From a checkpoint of a small mixture-of-experts model trained on Wikipedia: 9 layers, 15382 steps.
Below are experts of layer 4 (counted from 0) of a mixture-of-experts language model. Rows are named router (the router's row for the expert), down (a neuron's output weights, with its number) and show model dimensions 336-383. Each number is 128 + 32 x the weight over its row's rms, rounded and kept within 0 to 255. Numbers have three digits each.
Before each expert's rows: a language model's description of what the expert responds to; "comes before" lists some tokens at least twice as common just after its tokens as in all text. This comes from a sample of Wikipedia text that the model never trained on. Tokens count by the router's weight.

# expert 38
Years and seasons. Year numbers in dates and sports seasons, such as 2019, 1936, the –95 of 1994–95, plus War in World War.
comes before: " |", " and", " he", "),", " –", "–19"
router:071195089124158104072127144052182146078093132169145114133117170103105076115124160156114159147150184109083117174136184120132155091117135119190135
down0:175129125154118150114180092115126111109094110134161116173115081139166097145090162137150091071135086148131078112161168106147134169145141080099185
down1:132110140133124135136095155110152127125081159131124155095100057096101157077163159186087164151137138149114058140177134172181144130124122127154145
down2:104101143087106175108145135084111149163133145092180103100121101121152059119154117130101127173104126132098165106092178150122177129132169075145112
down3:148079129174172090093137151083087168089145162146085061141137097171157194147139127113160137137176087072127151124109115123159241139121162107147133
down4:092117142122076188173089158133096088130155129106123150136185101188162106135194154130101097109077070146176170128173162138171164063112108148132131
down5:115180081145097184142153111131132135114158167170128079140125103124161188113115104123160148093153105186079083134166145135110127141146111125122134
down6:063131134204128148144135120160171189088114114135100125145133122153170193091124162136114118177091095176124103156122121090078115132133100096125075
down7:158145114115088150101174089185144099125118112125139105141111096172138118090101102086157169094124124126095071065065111118114125120107136121114113
down8:117106068093103119112194125172123161090120121127151144177133158062097119087117107024115090140131131133069069087090182128107173134125116082144136
down9:108111074120160139131089134132122146097129162174093111116127167096152124134118137105132124115147166120149103106126147143104168164134157126088113
down10:129068159053131085143135155173070183096112140145097182098089087143118116140072165162117156141154062164141135122106137122060174144219157126147201
down11:131123134169154131149192093082183165159099128105152124130121156148149128077131143166085078104155097132164132145084163090155126153132063081105185
down12:146101154073131086147144095141129148105159126090141145127075171122100110124093108108084115154143128086153168128114089142142113147154132170127093
down13:139146123140179153099128106134118166171069169148082132107172199090152146164118134081143146138127124106094141124124175170153126116099103095128146
down14:189124117130102104155139122174084085086125137162145097094101111087119104174117130114148207163157077097135129164209100095137127197130123143100119
down15:175126107150093093100142078131068142172129100132198161129193182116168075165115161193090114127141131141137128109126070092122150126072026169098135
down16:118114156188107177199115155146149164121132171079136052069176163143108112091163147138118139083143130106116083216178117147063194109162091142124104
down17:181061095108159131130128108132099136175177124080078044084133142144068116128110113130065146115129174100107155145142144175160177131154128127108132
down18:091113117114139098145170148164177161131123138092194175135134176189180145084155140094082131189117119142072155085132139111127117147123153124068108
down19:178113011152114157149081131172150114110084126115090127094137082097150186174122159140142131130121159145127156135104195103086149093092086118132145
down20:090123140183117114123107174131143136146181100119150122104124098155081111114143115128153179082193137140085123152123107120137095123149087164123107
down21:135145099144085068154118135152187135169126134107095146088127090130179106165107095081112159125101145155125120105116207075118073175125142151052167
down22:089126139130166149169151130115162178187095162198175112123132179106163164049081119159138106163124137136124151173152159167083152166181125105155113
down23:123125147090080166164120097105087135164138162162086136135206184124126167145137105140148090134159142128078150184161082146102165079111103155167181
down24:096101131168094125110117123148118114229150127138072179133134083134151093108132078097122104117087131120144131131148108154076087130105153175133246
down25:147120132111060127135125115147091114096109115117138112150151123130119163085125141109166106111104109076119118159165092134090092104119115102153174
down26:175087083130135137167113141176085134047149162106114148080138105173104128095134119118167099105130109145152137147072154194119144116114125135178095
down27:032137054122166137100153127065115154182091148084105145123090113122110102094110108133104203088125135108143040136101107156094178114156132121155109
down28:151079104196116107104110118163061164124116125125136089084074091171179174107164171128096121117153155155122211130155145149155134123075155123132112
down29:140138119153137177150133124104170056130151161126098154099142134127109101152045186184188140182138113144166133149104127140173169106108134217139128
down30:148136179073088152188193175122092103154100090163091133100107143129189176133086152143150137086114154135161205131138133134112138086116136140063028
down31:174177128099184150186129093127158123105104199115130142075128135040120176126173226097129112097128106063118095116101113183135082158106103147124124
down32:197138154098169124076166092124150097205103092150119147104091117088128139093164102134104134084173159116167127153113142114134160102187145061146109
down33:145073113113116140145102126146104130109087117097150095144161133151135100121101099173130119143116074110173147145144119100133134107132111085160123
down34:076141155093108100103083180125135150169135102130122117094066151101119072111044126130133152162146101109086140098101105151164175137102105073162096
down35:079109111069146159085151076124139158161143144184146160115129136137145141116067082100142144112161129133136135120092172148116180127109121088161151
down36:129169118137169119094144094104150116118125173120074138109089159144145071136166143119132109116207060147104167156127106076156123156162150139104195
down37:089104112125133128116074121127096167110102149128172142132192107106111162144126106119106209144113102186123128087092110091141162063099060169091125
down38:141091126123200111088133110140138134129186127140084092040154125142130104117109118133100170117098150111113073123118163188161115105172125151109135
down39:111108118149073091159104119159148122096173128137105146114123115123149135129132119154185132081126138101167139140162156083148169107081129099153160
down40:198131197141141176045077104116088107093129105109089101139143130128148160128120033112107151128153131109137147113135154077120109090067166146087148
down41:154121133089120113202149141125143124138109100170130126083151128167158175070048125158142086167068159147135124119152157172082153112162135084125124
down42:140124137133144091144136139142137178125127154144140154137137143168145147079103183130166123124123128149098070112095147138122163128085193059109130
down43:144035181148084112140099130117204129099112129121103120150109067125110202149105084188066095182124176135123107129153147075158165158141145137138164
down44:159121123000135122113112177086108103123138180165147116047168127060173117079109140103125152101159108124153107127164135131156157138129188146132111
down45:152190127065128112132137130157136145100044077098166149109104188160147169145159139170159124176089155090145073146171167112109123103123100122107135
down46:076140180084099105133125161123080087155185117091109109148087146136105148158149120168142094098112141139127167150141130151134121171114116124101123
down47:124131215108095139144088141091107178157097139103077082161103153121134092105139135094125153114218134111121180173134094117112099146105122186135069
down48:184144116117126074148084110115109146159115169172064097197135130070149093124169133131157128199133102156135121113118121120101083136069200148180141
down49:174147121058161089130154135142079141162149107168066135138137134124108151131081094122159081076171097134088181116109135120082164152094215132122093
down50:118169136101128149119154174143112132058156161100173054112159119128078130163118142126138103107169165101105162203118153157113102076158141166166143
down51:158115178061136092109168132138179086153068169100116109133154080177126143140155117163141140194123072124126123220146135152091153140119114095113079
down52:086113097082218103178139136157155115159112138142145127134079120136132142072107114097117132120142141146165101051084146109130147111166170167062125
down53:131101128134161163068084138110074196138162171148141107119152130098126074104140169167133100110171125112134141148121125159130109151152086152119083
down54:191126135130089140117108160149133113122149103157124122098121137136109094089143150112182145153056125171132164164113178115090153102179123123111138
down55:125097105166131143158113124160131165111218156105066173110092158185133184144066094136113078116123147179141115092179166131145147097102145074137100
down56:079110119151124131083072155102120231118129091136108120115088164141078127156159127119137128135087171089097142106182132145114128126134153091055120
down57:146068151140155158133167104142090142116189131101139116110123165138111187120167122139124088124116125111170096164114111125124114094139196102138101
down58:123188145091133118159121173169134099116151083116103084185157100150159186120116165089144138069183145133103121114064122139110148185135161141144101
down59:116046156116108108045084132046140096120165140129141163112130153171080170092103155081123140108138093148085130122177124140110161107060127130104089
down60:102158184086099143094188092099146120152176104146161143123111115155123147131182066187173115109122168139145111143131094180092148100126106127097163
down61:152056139134143136127126158181154122136184144118164130106097097123119127155158051179145169120165127142122122176124132116089149124078096145114107
down62:131129120126130157149112136059128237126129106163188080137110135143176141092135165141161146109072091104133100152099145073170119151120151160110087
down63:073123141142161126174205133157120210134108161124115111135102134126122086162094136120110062112075072108100091095135135192107138147146130172125090
down64:187153098211122093102120103124133176189170146117085126128133129116107163134113080126182122127165187141113110173168164098156149168153140153108102
down65:127133133152123155100094123163091122129076148135156144110121114127173087203128152101198189155147057119121109170113116163201129124125135152094149
down66:155155188150110134136129144067047067154150106118063107104127118156063145188199136150106098075058121119187176120063124107130149105096143150128122
down67:167144147103141118089133189114130143122171101083175153095150184099093138163125137090101119103160090200171159111141125119104159189136118171072145
down68:128101179120135122067167146120134062113223122114122163079161189151153103116112177186167169132137134149144059086093145079175080138093120136186051
down69:127135173165124112109113088182125108124139186142098135144139104108201137104086084133153109153125072127113101123201102071140145060132137127144146
down70:092139109134169091146146132037152160184074121122073115117130112153090187121072112100101127094096110163130131107098132098149121152161128133126060
down71:135133109114121084134063113149140141101174072141145102116112124100111111093110178112123067188104091110129102180156119170150113150107147141067113
down72:147086086145160140134173109161107075129110161127129128124122088112148150113154160105122097109150127067120093129094083151088134177156124123050132
down73:151148152151158118128123104187120170204161141127165119122093094101090082137098104141127136148084118136162081163118126149145187150125107126128101
down74:089100051169160153081175150187140146169105112106095122145091119155150104115099124138140064134123142162151087087090155210148106151124074138131110
down75:066113151120177142050065094142104122136171118105092152167157131068095096168082189107136181184153130112214105054145107071095095130115111146109124
down76:143110113116086140041096051086095093101128103110183126134088123177061095100146068123126146160127099096175098095110144118120148130130155070124155
down77:189091118133118124096123158139159099090152132106074144131103089172135095143217134096112127157126135092153098137152105071144172095074125170116159
down78:150120143128162138143086184108218156149106158064109093064138132160120146092143181135093104164181123057137141130104118118158150160098154088052113
down79:099121162150136201170145147125140101081190099115108162111032111068084128068037149102134133167115103140124144125127164079134105120082135169160137
down80:112123110187147117143133141153057127112151139157124165143171156167164155165116096148171172127167103127078112073125123157112146103103149150154104
down81:079134137101107108100085106082175121161085158143112077096111116077108151087105072211115170105070115102092146135110173131127163090104162145120125
down82:142128149144136143156178128053087097151116144108158159080139120166143167153118095117155146132120099083068123101157083149151129164154156139098085
down83:102143150045157123206199153126146127146120107140129132159176150127117115130069142112147107104059130132149073125146169129138143122128205155117141
down84:141129174131139083167112109101128142127128120157134093155168101159072114079177118135156150121180084151146099056164114099091108087130072075181143
down85:197051130177145120098122136149104176152201090141141196146171133145089152129126142137144130126077141142114125164078166118118067131116177088119157
down86:143125118041126090160146183131160150187167164098117113117115099148162148172143042156109097172035141146106115095154146141089133117144119121134127
down87:078133090140098131060122086134116141186146118112119142103089090121152102092143107127155158035164127142163115094131162136126159183149111164114125
down88:176094075099135101154181099135070102133072142092149110169087134067156112133126153180107072162180102153120182084111114151059129144110137163083090
down89:175179127085166128135100141107086166083168112105192081058102126088103076099123195087136163095157125133152046117146104138066110165105157085161126
down90:165147124138145124127100142177142097067190166105110136085169151110111103156128133119144111167149158188084146116171087130113081105127155135162059
down91:114132165113096158148092149108128076112158162113155085174134134135122129112201169072171112179150172127160125053143067109120096126112189095108120
down92:106105111165185150187112092066170155134133153174133064091126158072199118115122182117118059107101103146113123152084111159094110113155130081097168
down93:132141103156113166150153143095143062081157180126130093054131186157098097137121081076174143152148096074116159152099129152147162193120158164086147
down94:095105140139197125178155147161127113154126197159103088156110123135141064102148133139109143146078165122088094087188102081119138107107090175105139
down95:140101104107123145147144140167142110157100172116118133092093178143134145071120175127183159067112123125115102129131162068086113129121111171136140
down96:057192062130101139121161154145123174104136063152162140143110125136158102112132135077123045143156127124129152102127143111117089103148154141163124
down97:131151166204137129098182109087118156107147170138074085138122134118178199083081151068101164141150089100081142063068107144147151119121172133137148
down98:156082121171132141138140130155169116132076149114106124115118129157188146074131044100109133131097129176093069125164170137151170138074178114172123
down99:098118136184102126112126128119130166129183116146141083152110105118172209139138176062136082114120123160166139132104166120129149071115100183104084
down100:126126186177127138121095084140115158153159174136104172083020204110087103179137096116145114123143175088141149151117138134173114180107141125130150
down101:157120110188187144142173106142114130171149144123115116173117126133170099093135117121048084139161137145114120115121123167106100123082098110127135
down102:116154123137199050112136177176073167139113120093099116153132135129158137097115117071107114150136167114091099071160122122136079100145076146132085
down103:154131125112187134121120145199111127116140096153160107098140130166133143161091112114161141174156119113054168151161167131083113101141155169029109
down104:123078133103129196213156098152168145143129120128127126145125174068157132130136073123123158178128160146162144132192134108078152130176114122150103
down105:121143122098161166129141129098153136142160092093132103183165138142109149041110130111096108145138109104105187099120151160117092077166081130118135
down106:076085124121122139081186152079087128152165139157100150124180144161110158101122140117096139128149089138196133098147093108104064118100107136114118
down107:113082041067097100142120149116133111126115118066147128143126149119171203102127149137103136146118076091125139111144180079130134106132147186126122
down108:113142089142136114102152114097012071157117117185114122094111113120224130128115148118155128105085118114146117120085106154098090112089127138097118
down109:096106190153133120133137158177100133146133130090077180103208152120102086096126138160145102116117062159112157159150106094127148161090109139103109
down110:206048130084138132204165167165139131166156114063101122169160167095103182091065116169084115162091127087166095142093102127102134106117108102100145
down111:138143077152104156111083147152126168184169111127053082099109128103156129114113134121124115118079090100165106100156129123054127137129124108080119
down112:113102137051132127138194129108125101106091170170114077125145163153143153126104130128115137086089134145125169132100129095158130141102136181125070
down113:127170130082109147198163119144143086119094149127128109160128084126163131141090162113204108108174108149126103211153159137178081146119106117103109
down114:154174143152139096160128110118125203120085129133125098097150080064064115094130188118127084139112154102068111140156055106160109102191127127181131
down115:176129104160145176130143113167102109079166110151164140094071114123108144145114125148181149127127201128098157165099096082141188106149120171112151
down116:110098147095141160134136121120143201143160131049108122124127120142122152212128110056125131104173133175063122118125139085127051136198130126117099
down117:132125117150092131167104110129140114135118137121198128078117080085119173123129086150155145113154084146177133087151110094120118144108200253161129
down118:107155157108150130109137132118107107070095120176198104158135119119083099087152129128155123148078117135181163118129126077132127173081115147102129
down119:083110175120109127106075118149153149120135073124075076174127104165157136064149115138078154170189167129124151148083114146077135133173124134109123
down120:093127122092122096192113111128128104136191155144159136070187094151136074116145099123105110136088211131119128162165091122143125072115093152102079
down121:100114188096144095148166122155097172164129157109104146203161142173165112129143114113168086110142115133093097093131122088131163135108085157105141
down122:164119208103135160021112083066079142116205133049110103164085172183116146138130156121122163144194135120140174085098128123149126114143135174082107
down123:158152124130159124090142061111097163132127170110077099115089144133132146094120114090152057132106150169112127132132125149132129035163148167137133
down124:138179143139127145136089121126093135148089139089104167138052177088174143117073168088134167063073108161146129147177125161111060082131158135095117
down125:105134225158129107087144108160116111123127099189139128127157133116124095102113085132202098139133115134152094142154128110154134155196138122133150
down126:085122152151188141127075134099175115168094128115051135168162120150104084100147154110140180041119120163154179111058140169102085062169101167118096
down127:142103127127093076087150115174162190137138143124146094144184114064176081126142129082143193139122083131152195101148170087100106192152147106097152
down128:114155140076174171119106112193169115095094142128087147193100157145102145116131132138113089089154119172104125131180112105192119134092166158169134
down129:169124103092165133137160136095149099079077167111163129085130092148147095122127107126186100110140132164097167078043169110126150100147098134119166
down130:148167185097194123150125141121166071084183194106086104122128110142176118108099093109091138146159135138136052104184124147076068103079192168153132
down131:164162132182146149133118118097107139193133120115134108119094128162105067104165096154069130141144162167076163120149034074139198128150064120139125
down132:141134096164090110172125134155124150134113095176115175131150129158159140071112137148141116132130131181065109128162104171085129182101169089138098
down133:134096171094113115089177173129094130135093138123138121124087100117089126176135095140086171133094155144088190149076132142164125115060108134072105
down134:164084141084081165105125089119100100104123109138079096069139150103119079147176111140152112171103120130156139122165141088099165052131126142108113
down135:136162101142125130110069115076119093099166112150085114164093186143147148194255072110050185166144138129171149125120120038160137160105148146138100
down136:176091138093186106104155147136135160078161099144117086129194106111120122113076121132103103156117152158108133106117099093123076104130091184133134
down137:139138176122163128160083069107157168131156095129081161159120132141121139071020170106107147159151137134079142152121128140119130109118116169132116
down138:128130131147089173171134151114108151121086086148116218124117110102152118071134149109172126152172125123130134142088172132119158090117171107126141
down139:095106120178098109149090083126185183166184161099089138142097130116068120122147086081170135130195130125083133058084126134121126136100151085119121
down140:191079154089136129144121077118141113123145106075165130149126112125119146131156109130170177126127117189163114133171168133113050149145137113151105
down141:112083122150142104124115126217144091110115115136131116200132116126120123074106121081082115133164159225090101146095122093144136202137167158151127
down142:135086082107189183133140110150187093130127094074120095131140145130092118087107137149115149137176110129137075108138117103135170103128123094093110
down143:093116152119144149175127107171104157051184079124082093107145147120132109126139129054112087118100124153154152090145121128108110137138139076164102
down144:144097108126171137134103138103089143180142144092173110141103171098154178160063136115147133089136152160138104152134106100136088183141069074118153
down145:189121107114124155114167108108144150163127116112152157124125115140097093093129109116140104132160162132166173125153181120150162109208086160117123
down146:185159129166090085110108143130109124081111107153168072120110139119170145157105144166082117152069065153143113157105175181118157111125157117142116
down147:135161141152116073168113077147095048158066106115167149091135080103164132131107099128142148142166057149131185158127169152081080086135094192170178
down148:092061092122172131116101117196079146111112144090111183106127095171159160124161119123145174154106126136137081137084087101108143118177152126107131
down149:119136119142110142102154090127120142197164055113188136086037143157132169117150093101141102094106159131121148153146089151070100083067173144130075
down150:153136066138171093123088172097126139136151131133124112088151159180101075147130106147157098086077085073124106124175149127135147131146075147087116
down151:107154177112076167184111115134154167165182152158147126141128127090177102148080186119119098075111081089175116166149132150098078145146135122101109
down152:162120090124148104115167107104140065172163141159150067118077194170140078102183131160146152147130120115101178126160137138116135182124182105147126
down153:178113079180085144151127123174137123191145131150107129106116092129153127124186164126106105147181124143116160081116112054160169143091135140164103
down154:124101128125113141225163158123126089147128087117111131130170148142149147180101155099136145139130074096152094078117129109100139110066129153169127
down155:130173199119114183145091111062136121098152158182075130093101164128123152141140196139113128099101099139148113100133102122148159162154159114122135
down156:139161089115133142183122148127092121131106082117075163081089110198076156153116125114161138154096161145139182105140147108146107078129113167121100
down157:138172131093142110148080142148145104126186121159127120152127079076153160084144130066096163119059106146161167118126131088106109195118155124134160
down158:114086083094122128162161160158096090134131157126165104085135120129107072146142154128100091159191113151120083133131145165134127148123128132136153
down159:157139126184144127105074095105107076141148084128077178182105103049141143146164118058128129145107128197085137198123156134116107123094116150189108
down160:130185153164167115070086079172094102181117076172119086153115124152120156114090107139118109095154103097132120144133155203046164135108114162083167
down161:147099146096110098072121127150094078114121143083092072137152071120078123167152113148155201165113153164123129079039165153076135121145174116150171
down162:116059120103136119106143142201117153082108125163166162105101141124122111111082170175099154114117126133146116078116116048092131082135081156107137
down163:138120130091097109129145131143147145123112092183119199154155141086119151097165072108085175133119139138122143075124146108071127151123125091168141
down164:113176136108055159101141154148107160078136082090113153157156141151107158133170159123125155136126114111147143176099113133109111125077112142099107
down165:092125118100147126099120068136126147154130141115097127114125161135127119148092082142141179153134059162150166166046133148092111085158153125122199
down166:189173104113152124163097116133111122180122134051101117167065137138138104151135143133170133080125133195200079096104110151159071142130139137154116
down167:116113124161170126117111130144087108117081126170100147158088145119149125097145093120105157129183135107168120152141168102148122103096131130103141
down168:151113159145040132094128099108106143113165148081114116080120115170109147129148143144176118121194108087113118127186158107086120159137115128160112
down169:079103133165157072131172089140109109088137070176186152143158192172174098122124108102094138155154146131115128151090161105092142136116138117132136
down170:185115121092138122100128106112081156109077125159097100158094156116125090115167114144142191126125140139144120143103112140099093100098164176088141
down171:179178128123092139093198131191122151102136060088136123136150143171131073119084112105098156120079130070067121135174129061178140159143086143126194
down172:157111132109085069170123106097159137112107133141100093085128136099158132143122072086188117117142221160122138137073160133160127137155183089141146
down173:153183132125151097089121182100139121111126127095157097164081077193174164089116118123155123142105163114135176134145166103100121187049112095120074
down174:097148168101123145140109119154151095111138104101156127124081149126136112098082115120149150161090172120136112144072127091101166123087099132158184
down175:181159101086105156140125141132185106128129147098142152057125097125100122179185127178107125161185137115150119160064132148123112076162095179104140
down176:149082165123118022169157130165137093142176107093119134191122081049174095109145094111098172104099147107197118169159162195123179138152171130142139
down177:174156137152142154147098123118124174196088130118106129108161170105162064108121166106101055095111151149126084059044089182136125148091127140153145
down178:168127140120164198094178091119117165138126102164084157124094131142100196114074143145083148154131148142135103127103113202135102102109159169187168
down179:107096127160118139096205094120161167120116114093122126158184107129095079150185103150091147164114095092136129086120068092178074098149097176138130
down180:157120146111153097111167157140115157122124116105092109128136175095158149092125152139127133112129181122067125096181160165114114115071147117128100
down181:110163109126126154170180163117164151112091139179103128169139078149174082166129137138146175109162064140168166126157139125054129117142098101123185
down182:126131120081125115093111182193071119116084174095123143135136107113175126104236093107145082132076149129144153079138130065110150109123124159087180
down183:146134107083126117098108155108090073126138092153081128089138130124143095098078113116178151124160076141145201110178119110103129103117194082122096
down184:126152104040132188158110080132104136135117132141106102138107149162105121099138178101144150082058089087111087141158147132153111136138146146114168
down185:075152078222133098173157123138168151176149150127139102161227173125153122096083107112150073133160120106107074119133137148147115204136158091150146
down186:173148121191073151151136134148113116106146153117135141105100140134050116161144137096184094161160180156143152119160127145133129110197099076118105
down187:148172193110135165169110166108078180113156135141149087119104120068169163110111118138128137112083142085133152150134151061087126081075113140122189
down188:106128185059126126152189088070128112123114116127177118108130151088109098068120116156090164081146111114159171147154075173142122126156139114143093
down189:117167152151107155196191142143168111178085192130142157090130152097125154081097148122107104168099152127162101162188153113070094107165120145128121
down190:065097162100058098165096124137133146087151159105120102110142159127154154140159097118131177131166105126119127171099186156185123179087069156146150
down191:132117140133134138145141170163140080136133151134125120093151133083116101057100127161137112114102104112127169139128133184108141149096141169131124
down192:177144183126110129131138167134163137210148164151120145098127127173156107145080141127129107085161148151104150160161153148124059094128140113110125
down193:125110098180162144163166138108104105158144130161078134207191127095127134079115087114181155150148148096150178141145146104186099141067085163032188
down194:173084148138134184200143128142165113091130152116142150077124104102113090193130088102130125137166216083109125115141128205171133125071172100116062
down195:157119073132134154093064114192144095071116162178146088132157085104121124145146171147165143121101150135127107090128148149075135107143174151062142
down196:138116129091132100091158155139145140097132111080094086110110124120110082093153166156130118162136062112125168148161122124151152040049125135146102
down197:134114068095142145148105128195067142093185091165139107158110125108139099141137121087138151136097098117117087150111146144203124176120111174114068
down198:106096131161068078094131151092134129156144141117154118119208076217182116109178151157100201153116140125146098168111154170129141092129136096082125
down199:075099186161138119156075140151094097117124100107074118114120151159065163135052103123147070132150098143136212098101121098118146128146118141148137
down200:166115062117090082135107163146106081130054141118144118130114109135170140139143082117104139135109068078201164064140154133134093197097213118173157
down201:110125171126121079076119177093124159166142107121102139124089088126171101077121146093092179167082165151156090102181168201074139100115171124141109
down202:126124180138134130053206128104090153119144127097065126121115135075057163078120152179150097149144149161172153126094129139030144141162097114194116
down203:096093146152141119143154137159145126092165142106121123175157108174028105140146110051072141134238082176151180171095102104150102133120139157078147
down204:140121135123102100126144095092149107139057110137121081152208173221117135116163090151113137119113130125143154120156143116108145080110105064110106
down205:150184203201118113143105128123092119147142195090110159080104156109093091152120101123085142151107138128068155160119132135164149171107157084125114
down206:108100108118137151126120117132092137120080142142084132128097101151136133143117140129161098077166134125108134161104117167117119116163153138087122
down207:117192148148145132180114120068176124025199077079140159187117109083112126136147142182133067077151179089125140140109166152122165150133152089096140
down208:173130062114147083095147159196122136136130127139093162160137066128124073104124145180153152174213141055090118158111080072098123192128175145151173
down209:136097150188161092096150117161223121154115152126119149194093142113138126087094176104132097114128106206139088084108139103105106174127069120146101
down210:153134148130132123124142139118083117122197121073141162131144140124165151103188104077138129161218173149127164150090121135167120121102091123098139
down211:141161143107082140087045122138149124113105069168090137130148104163141101144105128159104114116067126130139094118157157108125091151130154087152158
down212:112110141140156163152088155132099169099175140153108066140141120120172103146090121097117117060098088130127110168099211186119152195180168084112103
down213:070131133145125164150141147137111067094196088128141100112095141121119103171110140134087148109082125175058111122146092095125156152192085136134182
down214:039140113112103090129166120148105096093098216120113161142138128156104132127140116185066192190157116190101131061081116107095110100105147129081119
down215:129145093159192143177107140082146085128116113146094142133115138181151114131110215117169149125169133103096169131103114146126129125159155149151138
down216:121114145161142162107122222176152100136162116125119115118148131146131107089141069122103087129119113196176134113066143149143101144091055125159145
down217:169107084163101187121104119100111087171093211107111173186111114202140156085079113131097111114088093105169126098112074092097138142146136176120134
down218:134122053170183083100136115101159088113115131166108104184079084100114166176097168159151172136126152149109096064052112140057141098090119138120131
down219:106085066166111104139134117100199151113173116186132093187160173103114100068175088154127111111121124111166080112077102108092118171085174126128145
down220:147167166173167130132086119065102113104151198098095143091152151165147114153096119103087092182057159066145167122127101087090131081129192129123093
down221:163051163107100122094077149189114075148074163152214148077122092118136142148122133132116132136147150126087116184138144193147143104100132183090144
down222:147171127134110075097113130093112134150183085121135155140084082145130139140100114112107104118230114161177145148094171158136127159095175039151040
down223:186120121150097077161158080172191165198120151160064103093144139014121116146164152132131124139136140094083106139125112148186136123160071113078111
down224:118133116122064111140142141115121173111114104038178049131081133177115096172099165084092154138104112159161155114160130126059175118098091107155144
down225:146121181127091092138140171128117140130052139146158134056142124078110081118183120164126104158133113155138096109213103102139091119116115055118072
down226:104108138103127130148098138247095171141139106126162176214068170108148140152135059165153135158074070199150172150149166120097107173143152094089197
down227:111138135142115053110157142113193076167164124139121073146121132112121102077144064123176137129158130120134104145183160158135132099102102150115151
down228:127072109125110083100131150131074150134168121190096093101099124149093078181195131112097165169079124132056110110091142106145187140144154136128068
down229:137119138130048154174151121125070180126111095098146128146129172218103175152106152081087082177140110175167202110091156089163142127121198150096125
down230:114095140081093102171177060107123147087158124137122113048100160136126114136119169078118119175114132145134128169146093128135120131100098114116153
down231:166153087158132125077134124146081146088158201150127118132178149115091120165118226093104173115113110094149138105132110149091137132182103128078136
down232:171093141140096134122149132108172066138105106105089144063141095093142129117134136069135092066144151112065115144128106105166105071145150137116125
down233:193083190070095068068156154085166150202093098160134120116048134118154125145119176121066160074160097143194058114150147087140138166160090080133115
down234:137127155105088135144147139109183144142148171085080090083151171113133124130137055107071143129105145091134111103132129107135119065136103101136105
down235:117099129120074162127130161160155157118128179107171170111145191144084168087065102173093057094133165114134116115147104112099134097125109128130088
down236:183175143156137159161087166066138122093085127092180103070163064094175144145114171189090136112074163105071113158109115063147143120124138104150086
down237:152132153117118143102139145115141058089118165044095121094083116088222160136118097130147169146142076138131106079154124230135088153151060169105092
down238:066095157128191121115144128150113181080080095143131124053149139119163121101155094150156097087173125156097139122140113158158152103113129102149146
down239:126137124114153134113114082117143142027111116075131129162132108180119127117124081141073130120128152145100178057134128089106162113095121034125161
down240:150169157117064163170099088139138095114156080125156187125099155081097096135131106071135092121133124176149040088114135093139119105150085102119117
down241:034163086116098195132130136097185123086127102126126069141144103119122090163096097191108125113158116141096156131112081121153187144176116136160154
down242:116161110140142154110118133113182161115157104098047153130108123156182067067107122184137124141057127143153126201175131092170126122144117140135140
down243:133132128149141115109146057084168088110205142131155141074115129172134127151148186122120143111105107098130205111146089124153138167165220168100122
down244:158126162104137131153192143105130136111150177193135133134156196129107147105113147069121181142137128170164140125069120173150182100134107160126095
down245:141048114143118106092137134122121105160091137091110164114143104138086110216123097080133167158131102149097152049117174236160146115087171102154146
down246:118105135132120131150110113104108161138131167165119043148152141102125137138116171129139107173086183121165108119127099101075142130055144151147197
down247:132101147129107134169193171122062129195099146041252101117118127104226114173147212083123134100164116142160145148118141113140164136071114132105085
down248:143142056191083122132135157128165156133097156132112079156162118139128126103118122116157119142118120068216151123153171104146079084122102125154089
down249:105099124090114131140120128160086155172178166163122176107160115100086129160149100143112111187120121119118136072172116171102120146171123090140109
down250:127105163175128103155207102127143115157160145099130116111121132130126092152194119039085062095097095126136202099096136035112160135156158104156152
down251:081115137140149120128070165138129146128091137158051094097115121110155133086051099120133142153153072131109164121121186109165087142159084112129164
down252:139061088120101159150124128193180162179112168085119143118218111156175162125082152082150124122147109171097069170137106141105126137154106162098200
down253:157099117138115121090172152093149136148155160162135122157143110145136092143109111171109121110140168149177121200135114152122119105157134131132109
down254:137167127123096104143116148090173082164060073142176143136127087160097139170096103079190116095146136184172143091196123101140161149163125117102130
down255:134090172150176121105109129125119145125134090123138138175146123088088175148140164076073116115163173152191142151092178108125142149096135105107110
down256:116193174136114127132127140116106112166127089182173190147115146161130105136174176102105164106194130150105169107144125131108141108115163140079102
down257:072136148133159145093126091091144122169106121063128144126090128164129077123058100136115118154089134106142114181126144103132101065075078121143136
down258:085109093094122131121099164159135135181078123147141075088157132129102074101169056128149170164160110106096185134154121180184077072057117140157116
down259:085101108110151183070151154121097166121113142079115077118110133081099016067097117119095120133149153138138175131083090149084160153119078143125152
down260:157162069120156143166152140104101125134159150151136134201075156141114127118156103126090144147196104160182131111119139086122105176152134156168135
down261:098110114088131127189130194130142119113185097096133167115132111140098114156119172119151101110125125185109091084123110166126129178145168135126107
down262:100154105156106145091176097145154095122145180142078078104129167132162114116143149100108138112070124104077159134108129104136092126201119145062150
down263:140113094091154137104171108099085130121106145123142144115134131099112161161133119116096193138135152102198162124104104129183173105077165152073129